{"num_hidden_layers": 9, "hidden_size": 320, "n_experts": 32, "experts_per_token": 2, "d_expert": 192, "d_shared_expert": 0, "hidden_act": "swiglu", "moe_layers": [0, 1, 2, 3, 4, 5, 6, 7, 8], "router_score": "softmax", "normalize_top_k": true, "routed_scale": 1.41, "balance_loss": 0.0106, "balance_bias": false, "router_cosine_scale": 20.0, "init_std_router": 0.0388, "lr_router": 0.000839, "num_attention_heads": 10, "num_key_value_heads": 5, "head_dim": 32, "vocab_size": 4096, "norm": "rmsnorm", "norm_place": "pre", "norm_eps": 1e-06, "positions": "rope", "rope_theta": 10000.0, "rope_fraction": 1.0, "qk_norm": false, "attn_scale": 0.177, "tie_word_embeddings": false, "parallel_block": false, "init": "uniform", "init_std_qkv": 0.023, "init_std_o": 0.0, "init_std_up": 0.023, "init_std_down": 0.0, "optimizer": "muon_variant", "learning_rate": 0.00881, "lr_mult_o": 4.0, "lr_mult_down": 0.7, "beta1": 0.93, "lr_head": 0.0121, "max_grad_norm": 2.0, "warmup_steps": 200, "schedule": "wsd", "decay_fraction": 0.658, "decay_shape": "linear", "final_lr_fraction": 0.1, "batch_tokens": 262144, "max_seq_len": 1024, "doc_mask": true, "train_tokens": 1052000000, "max_steps": 4014, "dataset": "wikipedia_en"}
Below are experts of layer 4 (counted from 0) of a mixture-of-experts language model. Rows are named router (the router's row for the expert), gate (a neuron's input weights, with its number), up (a neuron's input weights, with its number), down (a neuron's output weights, with its number) and show model dimensions 192-255. Each number is 128 + 24 x the weight over its row's rms, rounded and kept within 0 to 255.
After each expert's rows: "gets" lists some tokens that make up at least twice as much of what it gets as of all text. This comes from a sample of Wikipedia text that the model never trained on. Tokens count by the router's weight.

# expert 8
router [124 121 133 107 109 105 145 124 163 111 148 127 133 118 152 151 158  84 128  85 135 150 132 156 136 100 132 134 132 110 111 145 125 142 147 148 108 166 134 108 141 101 137 127 163 138 178 141 130  93  87  94 142  92  99 128 149 162  94 119 114 155  91 166]
gate0 [ 99 155  78  87 142 123 135 150 118  94 120 142 138 134 142 162 138 133 128 127 185 115 111 136 106 160 121 126 149 129 158 115 163 113 100 164 146 139 182 129 102 131 112 124 112 168 143  91 145 134 146 127  91 173 120 165 157  93 119 166 156  79 104 147]
up0 [132 113 116 119 145 142 139 169  80 159 145 170 144 138 151 120 116  97  87 137 189 101  78 162 159 136 122 140 103  92 177 115 102 102 127 147 115 124  92  74 160 156 133 124 195 102  97 154 144 116 129 166  48 151 162 123 138 129 143 123 107 121 101 113]
down0 [148 136 139 129 140 162 151 208 139  91 119 100 149 143 161 148 143 172 112 141 115 110 154 117 146 151 125 101 141 142  85 109 125 108 139  80 130 115 168 154 154 132 116 115  94 137 138 127 121 145 111 178 166  55 116 173 142 112 169 132 123 145 113 115]
gate1 [146 145 117 101 127 151 107 182 149 102 126  91 174  97 124 144 131 134  96 107 159 140 128 111 162 103 161 123  98 194 149 178  83 110  88 127 149 130 123 142 107 145 128 146 131 167 127 117 130 129 120 132 143 138  68 120 124 115 111 123 152 130 138 134]
up1 [118 138 126 113 111 165 166  88 133 144 114 125 168 161 124 126 183 159 106  82 149 122 119 174 141  74  96 101 130 145 168 115  92 133 130  80 141 141 152 127 115 147 113 177 160 107 115  81 144 141 101 121 149 115 149 162 121 113  89 135 163 118 128 123]
down1 [118 133 130 132 126 147 196 169 119 137 128 146  92  63  79 126 133 104 133 168 131 101 142 107 122 138 110 138 116 142 118 118 162  90 153 129 123 135 154 134 127 167 137 147 129 136 110 113 104  82 161  97 101 133 112 119 120 132 129 132 111 115 134  99]
gate2 [118 132 158 155 109 147  97 142 137 129 129  86 159 133 116 142 132 132 142 171 138  83 119  72 128 149 147  84 159 167 153 123 116 104 129 127 158 133 143 133 143 104 135 157 131 123 119  91 141 117 129 162 122 137 127 133 122 173 190 147 123 112 117 145]
up2 [150  95 119 142 115 101 127 115  83 128 106 135 137 187 129 128 145 138 136 167 111  90  66 135 119 169 138 112 118 130 196 152 129 113 136 132 137 134 140 162 140 152 135 169 129 140 144 106 139 158 129 108 148 125 124 134 162 119 120 148 117 101 144 106]
down2 [168 146 133  96 112 127  97  98 157 153 114 112 105 128  90 136 129 125 113 164 122 135  98 132 124 118 132 185 142 128 119 108 112 135  74 126  99 132 113 134 102 153 150 112 116 167 137 135  99 136  90 116 167 129 155 127 114 160 100 153 137 121 136 127]
gate3 [ 97 160 141 141 102 114 105 155 157 138 143 131 165 132 104 118 120  89 106 163 127 178 156 135 128 115 119 150 107 127 152 126  88 113 108 114  73 105 153 119 145 112 128 173 109 131 149 180 152 134 112 150 147 147 139  94 148 110 137 142 146  91 114 145]
up3 [147 127 151 131 126 119 125 119 159  85  91  79 111 130 127 150 129 125  99 153 123 112 106  99 134 121 187 166 170 125 120 137 157 138 117 102 137 106 127 145 139 102 159  39  96 102 124 133 106 123 130  86 142  91 155 163 117 130 159 106 145 111 132 171]
down3 [120 135 152 105 140 140 116 126 119 134 113 139 162 143 141 141 152 124 144 103 125 104  90 130 128 134 141 151 114 123 114 176 124 123 112  89 127 112 116  76  98 180 125 107 117 120 161 136 103 158 137 167 117 157 105 157  92 141  93 127 129 177 112 125]
gate4 [148 153 126 122 112 121 103 118 111 117 118 108 138  71 147 126 155 102  96 145 146 111 133 144 113 180 131 103 127 129 131 139 149 106  90  97 116 115 141 144 121 128 131 135 130 202 105 118 117 129 117 117  99 136 169 123 145 133 132 141  91 182 117 134]
up4 [117 107 151 148 145 119 129 184 143 144 142 126 159  92 121 104 126 117 175 123 120 141 139 103 128 123 128 149 160 107 103 152 121  97 125  87  86 152 137 138 120 185 135 136 107 109  87 154 114 142 116 131 122 158  70 166 159 115  89 128 116 119 142 132]
down4 [102 153 110 104 149 109 125  95 102 119 102 117 120 119 104 109 135 130 121 111  93 110  84 102 161 132 102 152 113 143 141 134 148 109 145 101 181 148 124 129 127  75 106  87 102 136 120 138 181 137  99  83 116 138 143 149  92 138 148 104 171 119 145 117]
gets: "s", "S", "p", "P", "c", "t"

# expert 9
router [150 168 106  92 102 105 135 107 140  90 124 113 104 122 168 137  87 131  97 142 127 117 145 138  99 131 130 111 106  98 119 139 119 143 126  79 127  98 134 102 142 132 182 114 158 123 131 148 147 140  92 105 149 121 132 117 114  85 182 120 127 150 131 164]
gate0 [116 158 130 143 127 100 129 109 119 120 133  90 122 122 138 142 132 119 172 132 133 156 125  69 152 135 137 143 119 167 154 158 139 127 165 167 116 141 110 110 122 138 104 139 146 120 135 120 119 126 130  58 137 152 188 136 113 169 142 184 113 119 130 133]
up0 [119 153 148 125 142 101 171 140 134 148 152 110 143  96 161 113 138 127 123  95  97 164  90 130 114  99 127 150  71  63 117 105 140 106 126 108 145 145 136 146 131  89 139 146 114 116 130 134 117 149 110 110 155 113 114 131 187  88 126 128 112 163 160 146]
down0 [131 151 166 109 141 184 170 123 127 115 134 153 114 106 111 168 112 160  94 116  83 121 129 133  51 130 101  89 133 101 121 115 155 130 138 128 150 106  80 141 140 104 147 146 110 124 130 170 122 100 131 101  94 139  93 135 119 145 159 113 108 142 125 145]
gate1 [162 139 127 147 110 129 141 146 149 154 108  82 126 120 135 157 117 141 153 126 124 110 123 100 114 145  90 102 113 129 108 175 163 123 120 132 144  97 125 110 120 136 144 134 137 122 121 168 118  69 129 143 130 146 122 127 122 115 152 113 173 138 155 131]
up1 [150 166 100 157 128 135 137  81 153 136 125 125 134 137 110 147 110 141  90 110 138 113  95 119 142 104 135 163 118 169 146 163 116 178 118 145  97 201 143 134 123 167 106  94 110 167  98 123 131 127  92 145 151 135 137 148 154  98 123 103 108 131 136 107]
down1 [131 134 124 136 143 114 158 144 122 112 118 155 100 106 141 110 147 130 135 129 139 116 151  86 153 135  97 114 153 104 148 147 109 162 144 142 115 126 167 128 145  76 112 135 131 111  96 109 133 102 170 133 165 132 120 109 120  87 123 130 138 132 139 135]
gate2 [141 137 132 151 107 119  87 109 116 131 132  87 170 117 150  92 132 109 108 121 127 142 142 144 119 111 173  75 131 137  76 104 163 101 174 115 109 102 157 121 145 114 119  92 141  82 142 112  84 119 143 148 125 149 158 135 143  99 121 145 105 130  64 126]
up2 [140 158 112 145 118 142 170 128 159 139 143 127 156 119  93 120 141 160 118 145 112 124 131  84 163  99 131 165  66 106 194 159  93  62 175 122 162 113 146 113 145 128 122 162 137 131 177 161 137 132  81  66 133 144 160 158 111 147 139 112 124 128 117 145]
down2 [171 157 130 148  96 178 167 133 125  98 133 136 146 122 132 156  93 117 142 166 132 133 123  96 129 166 157 171 125 140 139 133 140 101 145 157 109  73 166 143  94 122 135 180 121 162 140 143 124 122 144 103 157 131 180 128 128 114  92  82 110 183 168 120]
gate3 [138 122 120 118 180 137 107 120 144 128 146 128 154 119 122 156 125 119  99 138 100 155 127 114 145 107  82 135 131 161 155 128 152  92 173 102 108 120 154 108 106 145 144 102 162 124 140 173 120 141 114 103 160 145  91 189 116 129 102 112 106 166 126 135]
up3 [126 136 180 165  96 113 116 145 108 151  96 131 136 183 159 128 137  91 114 127 154 125  84 116 167 132 122 115 154 100 133 134 144 156 128  99 102 162 141 144 144 112 100 172 156 103 143 133 123 100 122 122 150 125 139 106 140 141 161 123 114 164 136 155]
down3 [106  90 134 126 135 121 155 135 107 108  95 135 116 172 162 147 136 111  88 174 121 132 130 142 114 125 152 153 135 138 145 177 114 112 144 145  95 147 176 111 123 141 146 141  96  88  81  96 130 131  85 127 127 143  99 181 121 113 122 139 115  75 179 122]
gate4 [154 118  96 152 126 160 117 113 101 120 175 110 109 150 125 156 165  75 120 144 154 121 133 133  88 100 199 112 109  96  96 132 142 100  92  79 110 176 121 124 149 167 130 119 133 155 142 137 106 136  85  95 128 151 107 105 129  99 112 128  93 145 185 119]
up4 [161 115 121 126 117 139  80  92 134 127 138 105 169 137 118 177 122 138 136 105  95 149 149 153 170 157 144 158 163 142 108 147 125 128  82 104 169 108 121 146 103 105 124 154 134 155 138 106 117 126 132 145 145 155 140 127 137 139 136 148  91 136 113 160]
down4 [116 128 105 137  99 123 110 191 108 140 133  92 128 170 136 128 149 136 142 173 129 140 125 123 103 119 119 153 120  99  79 160 136 139 137 148 126 114 121 132 136 140 115  99 103 108 126  88  85 150 160 158 119 142 132 144 151  98  82 139 114 122 169 124]
gets: "E", "2", "1", "O", "3", "4"

# expert 15
router [103 109  89 129 120  86 100 132 128 103  97 141 122 168 109 160 123 140 105 128  93 164 132 123  89 122 121 111 103 123 124 101 112 141 158  88 172 131 125 114 115 123 131 119 101 105  85 111 145 113 131 131 135 112 117  78 114  90 164 102 154 109 117  90]
gate0 [120 138 128 116 115 121 154  68  97 113 168  97 106 116 133 130 105 119 161 124 125 134 167 164 139 107 122 104 118 160 128 147 123 157 179 112 128 105 104 117 124 123 115 110 127 132  91 143  96 111 124 147 109 109 134 106 106 121  66  82  87 173 128 129]
up0 [ 88 138 149 148  88 107 149 108 158 127 158  78 109 115 149 176 107 134 129 118 130 148 165 114 100  92 129 121 119 137 120 121  91 139 153 104 154 117 134 156 119 162 119 141 113 116 149 125 145  90 165 151 112 114 120 121 111 116 111 104 116 118 100 152]
down0 [108 116 118 145 101 175 149 117 122 142 129 148 144 112  75 162 164 122 123 153 163 127 101 118 147 125 114 118 124 125 148 162 138 142  72 116  92 154 135 108  93 121 151 121 125 140  83  93 124 141 131  81 127 129 124 161 116 119  87 137 129 151 124 116]
gate1 [ 92 115 106 136 172  99 156 135 136  92 102 108 151 117 139  99 137 100 121  68 114 133 172 157 139 119 102 101 137 138 139 114 127 151 173 151 114 102 159 133 113 139 154  90  97 170  96 146 121  89 122 123 118 100 118 103 123 119 101 167 173  94  87 127]
up1 [125 129 101 168 158  96 164 113  99 112 144 135  93 117 123 129 137 119 123 147 140 137 140 158 158 154 109 142 134 109 121 154 109 101 126  87 165 106 129 100 102 132 183 134  96 122 134  93 102 104  98 129 171 135  91 152 129 121 121 113 125 145 156  98]
down1 [152 136 117 120 147 160 103 137 147 170 130 114 117 119 136 135 142 122 105 139 126 121 122 112 160 139 162 106 106 132 136 139 147 113 107 123 108  83 117 129 105 101 119 131 143  83 112 132 114 141 158 131 148 124 147 152 119 170 109 190 177 104 131 120]
gate2 [125 110  90 139 112 133  89 134 130 109 178  93 157 167 138 169 131 126 119 115 132 126 132 117 146 153 100 125 100 125 122 143 101 126  64 115 119 136 147 134 149 144 123 131 147 175 132 111 155 115 103 117 127 111 123 135 134 133 126 161 179 143 114 134]
up2 [138 152 104  98 116 130 155 142 186 139 131  85 124 140 133 126 127 151 168 170 131 124 123 154 105 152 103 146  92  86 106  73 127 128 138 131 124 111 158 115 166  97 134  86 126 157 122 108 145 138 112 117 163 161 125 128 128 152 116 108 130 102 144 124]
down2 [143  75 116 156 110 146 147 106 149 151  99  97 147 125 154 130 116 153 108 100 103 149 114 102 169 132 142 123 165  93  99 116 141 137 129 110 161 138  90 121 147  81  96 133 130 114  84 107 164 106 120  96 118 121 191 142 133 119 106 110 122  96 124 127]
gate3 [122  82 132 113 129 127 100 122 148 115  95 167 118 106 151 111 158 127 107 138 136 132 162 109 106 116 111 108 101 124 100 140  97 151 144 132 156 117  87 112 122 120 154 113  93 165 118 104 156 124 109 164 134  96 127 121  81  92 137 140  99 141 105 104]
up3 [120 126 142 107  86  92 139 145 174 160 140 111 113 130 151 130 119 139 156 150 160 135 132  88 101 125 138 115 101 111 117 146 139 133 155 109 152  98 100  97 101 100 146 128  83 124 102 118 113  90 138 170 179 124 131 120 146  94 186 148 111 136 153 129]
down3 [132 120 154 114 132 173 139 127 120 168 117 142 110 170 151  60 130 147 123 130 147 108 142 131 136 140 145 140 101  89 127 151 128 158 145 123 174  89 156  76 121 163 127 102 134 169 197 164 131  97 116 129 145 123 143 103  92 106 122 113 101 175 148 117]
gate4 [ 98 107 122  99 114  81 128 108 139 131 102 143 141 131 136 174 140 154 127 111 168 161 131 195  80 133  83 167 126 130 163 110 129 115 136 134 133 117 125 127 106  81 136 144 127 113 117 126 167 207 123 133 135 142 137 117 120 143 135 105 122 181 121 145]
up4 [ 80 128 115 129 172 137 121 122 110 166 120 116 117 122 119  78 131 110 156 123 116 130 145 126 152 161 131 137 170  89 123 145 145 114 141 168 132 132 140 175 114 106 112  99 127  87  82 151 143 136 117 124 106 162 160 166 135 116 141 138 122 133 119 103]
down4 [124 182 140 140 125 127 125 141 176 132 133 145 132 108 129 173 163 145 192 154 163 132 126 182 149 148 110 124 122 148 146 106 107 129 129  97 111 175  85 102 164 112  91 131  93 125 166  97 154 157 135  94 107 106 111  92 141 120 150 117 139 124 192 173]
gets: "(", "i ", "o ", "a ", "an ", "am"

# expert 12
router [117 157  98 103 117  95 116 155 132 148 102 113 153 126 116  99 119 163 139 123 143 115 152 165 175 144 159 161 103 141  87 164 160 109 121 153 123 124 138 142 127 121 138 114  84 109 113  80 126 123 121  93 112 161 175  83 108  93 189  93 159 155 165 110]
gate0 [111 177 109 113 115 145 124 170 165 141 116 128 147 126  89 112 114 149 181 151 163 130  98 161 162 126 160 101  92 111 134 142  96 145  93 123 114 116 119 131 143 112 123 102 123 128 161 112 101 155  94 115 128 140 126 128 133 169 121 126 119 131 160 118]
up0 [118 133 134  87 159  74 136 168 144 155 119 138 148 153 141 147 102 104 159  99 151 139 127 177 107  98 131 101 146 120 113 146 101 107 152 162  95 136 133  99 116 131 147 105 112  73 120 112 128 136  90 125  85  88 122 113 168 110 103 123 123 160 153 128]
down0 [ 88 169 171  19 135  82 106 149 157 142 140 158 113 118  93 167 124 150 153 129 168 134 105 143 146  79 147 150 155 124  76  95 170 138 130 145 126  91 146 144  87 134 103 141 136 123 108 140  99 155 143 141 168 119 113  85 136 137  85  73  61 139 142 118]
gate1 [150  68  88  98 123 122 145  92 113 145 134 143 124 151 155 122 143 144  92 145 124 122 112 163 122 118 129 116 121 150 110 170 120 202 102 166 122 123 126 157  94 102 134 106 120 145 130 125 101 138 135 100 144 140 141 117 114 120 149 120 191 152 129 133]
up1 [108 118  59  96 166 123 123 158 112 125 108  93 142 156 147 156  88  97 118  97 102 119 120 146 127 122 101 119 141 141 132 151 148 150 160 128 136 121 110 152 135 129 123 140 149 106 124 121 103 126 153 137 103 147 116 114 170  75 140 200  98 114 130 116]
down1 [131  91  99 142 117 107 101 109 114 173 148  99  94 133 109 121  79 140 136 124 146  79 105 119  99 116 127 132 133 113 134  90  89 128 172 144  96 106  79 102 111 121 137 154  88 137  68 135 128 103 115 135  96 144 147 152 113  90 104 136 117 176 105 103]
gate2 [133 163 125 154 126 124 124 132 149 177  93 122 133  97 111 146 121 111 112 177 127 138 134 151 115 190 156 143 123 105 138 102  88 114 117  87 107 145 158 169 114 122 124 144 101 149 118  94 112 120 122 120 121 137 123  98 118 145 112 155 144 141 114 174]
up2 [ 94 115 118 143 174 144  97 137 125 131 170 121 130 165 110 144 114 123 104 118 146  97  94 161 102 111 123  78 109 118 119 105 165 134 155 141 118 109 163  73 119 144 150 157 143 117 137 117 178  86 157 159 141 138 148 169 138 129  80 115 102 170 156 103]
down2 [ 83 124 126 130 169 119 140 112 149 169 108  80 129 105 120 123 123 136 123 124 140 144  96 104 152 123 145 178 166 152  88 149 137  68 130 134 113  93 131 107 129 137  61 165 140  93 147 106 110 128 144 170 137 143 113 151 166 144 135 123 112  96 102 174]
gate3 [154 100 133 172 119 119 109 152 140 123 158 155 128  99 150 130 138 130 108 126 143 153 125 104 173 138  92 120 165 113  83 124 143 139 117 164 152 146 121 136 119 142 162 135 105  84 132 106 111 100 128 165 116 154 115 146 121 125 144 106  74 144 120 132]
up3 [153 123 117 122  76 152 127 151 162 156 110 142 158 106 146 146 167 139 115 163 136  95 149 118 136 162  75 128 136 143 139  69 146 139 125 109 117 129 160 107 115 117 124 153 135 159 119 131 134 125 161 202 120 150 149 144 147 152  92 143 166 111 158 126]
down3 [154 114 157  87 163 134 159 114 143 113 129 107 118 128 122 158 114 157 121 161 184 141 104 111 143 110 116  66 116 125 146 102 155 115  97 181 144 146 142 114  88 137 120 114 158 126 124 133  83 103 133 110 108 162 115 121 135 151 131 112 137 138 147 135]
gate4 [160 131 114 136 136 121 137 178 128 123 170  76 153 132  94  78 177 147 140  90 127 151 132 163  91 136 130 129 131 112 136 156 125  86 102 149  97 113 167 108 186 123  66 134 171 137 115  99 105 146  93 110 168 150  94 114 105 116 114 154 142 137 157 158]
up4 [148 163 116 158  98 149 140  95 117 118 130 155 138 112 104 120 137  98 100 121 137  93 128 121 135  51 109 121 159 178 148 171  41 101 116 118 132 125 171 127 159 163 128 145 113 114 112 114  87 117 155 160 101 132 144 145 176 164 133 158 177 122 129 125]
down4 [136 116  99 160 151 129  93 103 108 113  93 135 166 116 127 108 152 110 105 141 135 115 153 160 137 139 144 101 118 142 139 132 123 146  99 129  93 109 129 172 143 176 118 171 111 128 117 148 108 139 131 101 154 128 142 139  89 142  92 147 158 167 149 104]
gets: "(", "ro", "ation ", "er ", "pro", "man"

# expert 3
router [127 104 103 145 166 167 142 150 120 110 110 113 121 108 165 154 145 142 160  75 116 136 109 140 170 123 153 165 141 121 161 140 127 109 131 150 156 106 138 117 134 159 124  86 139 108  86 127  99 143 150 124 114 173 167 111 133 121  92 135  95 108 120 112]
gate0 [104 130 101 110 107 109  77 127 114 119  92  92 118 140 118 170 123 150 158 129 131  64 118 132 102 117  89 116 171 137  96 128 121 140 108 146 118  98 118 124 142 125 144 153 159 134 104  73 156 109  93 137 140 133 115 187 152 135  94 116 177 125 135 111]
up0 [148 110 136 115 113 111  78 114 103 118 119 130  92 103 109 100 142 110 161 122 132 104 138 129 131 124  97 128 134 128 146  92 105 110 116 149 137 127 144 122 118 119 137 103 146 100 156 123 144 106 118 141  93 126  81 166 119 105 121  98 124 152 162 125]
down0 [ 71 122 147 149 108 124 103 122  68 155 110 165  98 130 154 144 130  99 136 111 130  99 123 115  84  93 147 108 140 112 100  99 125 159 102 158 149  87  91 122 127 115  99 139 164  71 139 119 108 127 122 143 153 155 120 141 137 139  89 101 116 120 113 117]
gate1 [121 141  98 124 127 147  81 150 129 151 137 113 140 139 126 164 121 120 129  92 134 132 111 196 131  83 161 139 137  80 115 131  94 159 122 149 146 143 116 143 156 144 155 109 178 145  80 115 127 143 127 113 156 151 107 114 139 117 127 125 137 151  89 132]
up1 [111  73  83 158 124 127 128 145 145 134 141 145 137 106 145 132 135 134 134 130  99  96 133 100 106 151 156 121 198 135 118 153  86 154 121 147  96 129 140 117 136 155 122 112 156 136 175 174 170 144 141 129 132 147 111 129 114 155 136 139 135 120  95 106]
down1 [116 105 116 133 144  90 115  95  97  96 111 157 131 111 111 103 163 122 104 122 135  94 148 117 141  98 107 150 131 124 133 159 134 136 147  97 164 139 145  80 128 109 137  96 132 144 153 168 136 113 109 150  96 109 148 100 129 140 154 147 129 154 106 137]
gate2 [151 136 115 148 145 122 138 125 165 134 137 121 146 127 117 152 152 143 180  81 102  90 119 148 170  76 147 138 123 115 161 140 126 105 141 179  89 131 126 162 178 129 107 138 173 161 108  91 169  78 132 126  88 164 122  75 167 110 123 120 114 158 124  93]
up2 [144  79 135 143 117 159 124 103 131 106 131 147  86 131 153 129 122 157 169 156 104 166 101  88 136 130  96 117 162 143 148 120 148 131 152 137 159 149  99 119 102 149 118 141 140 145 122 155 117 150 101  97 111 109 127 129 132 147 124 118 148 148 153 111]
down2 [158 156 118 141 113 144 115 136 143 161 144 129 183 163 137 159 119 123 150 138 136 106 173 108 132 116 150 108 163  87 109 117 131 101 115 149 143 161 164 159 128 138 112 163 110 129  79 135 141 132 132  86 142 118  89 126  88 129 144 143 111  95 156  89]
gate3 [120 110 132 149 173 156 145 145  94 154 167 135 146 122 142 101 143 120 147 115  83 168 155 138 150 112 151 147 128 146 104  87 120 107 112 120 142 125 139 150  91 132  94 143 117 110 119 143 145 171 169 145 111 122 159  98 116 161  92 154 139 115 135 153]
up3 [121 126 165 160 122 110  78 117 131 138 130  79 143 155 142 129 116 112 161 131 151 130 110  52 141 139  74 136 157 144 144 155 135 135 120 166 131  98 153 135 123 119 146 141  82 134  97 147 116 118  99 138 162 100 129  76 114 142 136 131 124 112  96 142]
down3 [126 144 151 172 101  96 135 127 124 105 154 120 191  94 109 156 111 135 158  86  46 151  69 130  72 145 142 115 125 142 119 117 115 116  92 111 172 103 128 135 121 102 146  85 122 151 136  87 126 136 112 104 131 139 125 134 112 120 123 116 149 145  68 110]
gate4 [156 141 136 136  92 131 140 173 126 112  98 118 159 110 102  85 131 118 154 124 123 127 109  74 124 130 147 111  68 133 170 100 112  91 167  88 120 124 107 115 109  92 134 106 140 136 110  96 144  96 144 135 138 130 132 145 163 103  75 159 159 125 135 129]
up4 [139 117  81 142 121 138  91 118 157 119 139  99 107 124 121 139 116 125 136  93 100 118 148 119 124 118 110 123 110 112 140 146 165 144 189 140 153 123 124 132 111 144 127 119 135 141 188 145 131 158 181 118  70 119 138 105 112 131 137 155 134 120 155 128]
down4 [ 87 109 147 131 128 140  88 131  96 123 142 113 142 151 154  88 171 156 131 127 129 107 161 132 145 118 127 137 155 134 141 124 135 111 147 103 159 128 113 119 117 173 152 137 117 108  98 102 112 150 109 135  88 148  97 120  85  94 104 121  70 126 132 142]
gets: "of ", ": ", "and", "qu", "k", "r"

# expert 17
router [131 147 121  88 100 137 135 119 153 118  93 101 151 145 119 176 113 126 108 158 147 128 127 138 140 123 127 122 136 146  71 132 114 159 131 127 129 113 134 130 186 134  99 139 137 138 146  77 159 117 155 144 119 120 136 104 123 113 161 145 163 145 110 120]
gate0 [119 142 118 130  99 140 153 151 140 133  95 136 137 164 120 121 139 104 138 124 126 142 126 112 135 125 135 130  98 125 112 110 132 131 179 123 153 137 126  93 148 141 146 155  82 117 139 112 144  68 114  87 133 128 106 144 135 140 103 152 125 171 147 146]
up0 [163  76 124 151 140 121 141 153 112 159 113 136 106 146 138 164 171 158 119 171 159 140 113 113 137 131  83 133 124 100 110 126 140 115  91 117 112 138 128  81 151 131  62 101 129 126 139 131 112 151 145 156 130 135 130  92  97 118 131 138 157 124 110 161]
down0 [112 119 138 149 103 104 130  75 171 149 165 144 150 131 144  96  78 118 136 111 149 143 161 139  84 113 143 145 142 167 134 141 113 137 117 136 137 144 143 149 142 137  95 141 127 138 125 115 164 166 100 150  68 145 139 117 118 155 121 138 102 103 150  87]
gate1 [159 150 142 137 140 141 167 153 118 145 119 128 136 156 102  85 129 139 103 116 151 128 105 154 101 157 138 117  95 115 117 114 100 126 143 152 123  90 132 113 136 125 110 108 121 148 115 137 163 169 108 114  69  96 184 137 173 109 129 129 160 137 133 162]
up1 [ 78 134  64 141 129 179 123 171 144 138 148 142 163 124 162 142 109 121 130 137 150 137 116 110 103 101 131 139 126 133 136 152  91 101 126 141 114 146 114 121 145 114 140 136 130 146 157 123 134 136  70 164 115 122 108 130 155  86 149 111 182 141 165 153]
down1 [119 130 135 178  88 103 134 104 133 120 142 133 167 123  86 128 141  99  95 152  61 135 143 159 118 186  47 100 160 113 119 120 133 113 140 118 141 150 110 148 129  84 111 121 136 124 145 139 129 120 147 107 122 162 135 135 103 121  94 139 124 115  92 153]
gate2 [131 128 140 146 128 139 129  78 160 116 122 141 169 100 165 145 140 115 120 146 149 144 119  86 122 116 139 115  98 139 139 141 114 105 138 160 126 129 128 107 137 144 111 146 106 150 151 135 123 150  95  97 160 165 150 142 108 133 133 113 115 121  79 169]
up2 [124 156 140 107 123 115 108  88 120 183 132 121  75 159  93 130 122 129 134 123 134  96 106 124  95 116 143 157  96 120 138 159 131 134 143 118 177 121 124  99 143 179 133 100 197 121 125 100 130 108 117 104 100 146 174 108  90 107 156 147 128 123 113 134]
down2 [166 120 119 152 153 104 169 119 117 149 105 139 103 153 129 127 147 109 112 125 149 141 157 127 122 143 133 125 146 133 114 139 129 157  87 122 125 112 145 138 151 133 168  82 143 165 158 130 136  84  99 109 118 110  77 165 110 117 112 117 141 134 159 150]
gate3 [157 101 160 125  89 118  91 125 143 147 147 163 190 136 138 121 160 132 145 129 119 134 124 121 133 139 139 126 129 111 152 125 163 148 141 122 157 129  97 139 155  68 115 121 117 115 159 123 133 101  92 130 129 146  62 130 100 116 155  87 174 114 121 159]
up3 [ 98 150 129 112 150 111 132 116 109 119 104 145  91 120 140 136 125 133 108 100 142 129 120  77 150 148  82 112 144 147  84 127 107 141 168 128 119 135 152 140 169 135 111 152 126 147 133  93 154 113 111 125 148  99 114 130 127 142 119 110 131  95 140 111]
down3 [147 159 141 111 166 158 143 108  99 140 133 119 132 155 109 156 121 126 130 127 174  90 156 131 113 170 154 140 116 118 115 146  93 159 136 130 133 121 142 168 162 121 151 156 141  92 168 112 158 102 125 102 141 146  85 126 129  68  87 146 121 147 161 148]
gate4 [137 129  93 158 105 120 163 152 186 126 178 155 171 153 120  96 137 112 158 122 103 136 126 134 122 135 131  90 139 124 143 108 105 107 112 114 136  96  81 135 127 135 128 143 182 140 124  87 114 112 132 145 103 126 149 120 138 116 105 162 169 167 148 150]
up4 [181 149 182 122 162  85 114 136 141 137 111 138 147 115 129 149 134 125 155 176  99 129 112 137 155 130 120 124 167 133 127 119 125 139 112 133 146 105 103 112 106 129 116 119 111 196 115  67 141  91 142 147 114 112 144 123 157 112 161 144 100 168 131 107]
down4 [137  98 131 155 143 114 126 159 133 128 135 133 100 165 151 148 121 151 165 105 137 138 153 119 110 157 125 121 138 146 164 165 134 105  89 148 106 103 115 154 150 124 131 165 150 115  77 136 118 122 155 132 124 136 113 106 147 166 102 125 162 154 118 144]
gets: "s ", "es ", "ation ", ") ", "tion ", "ing "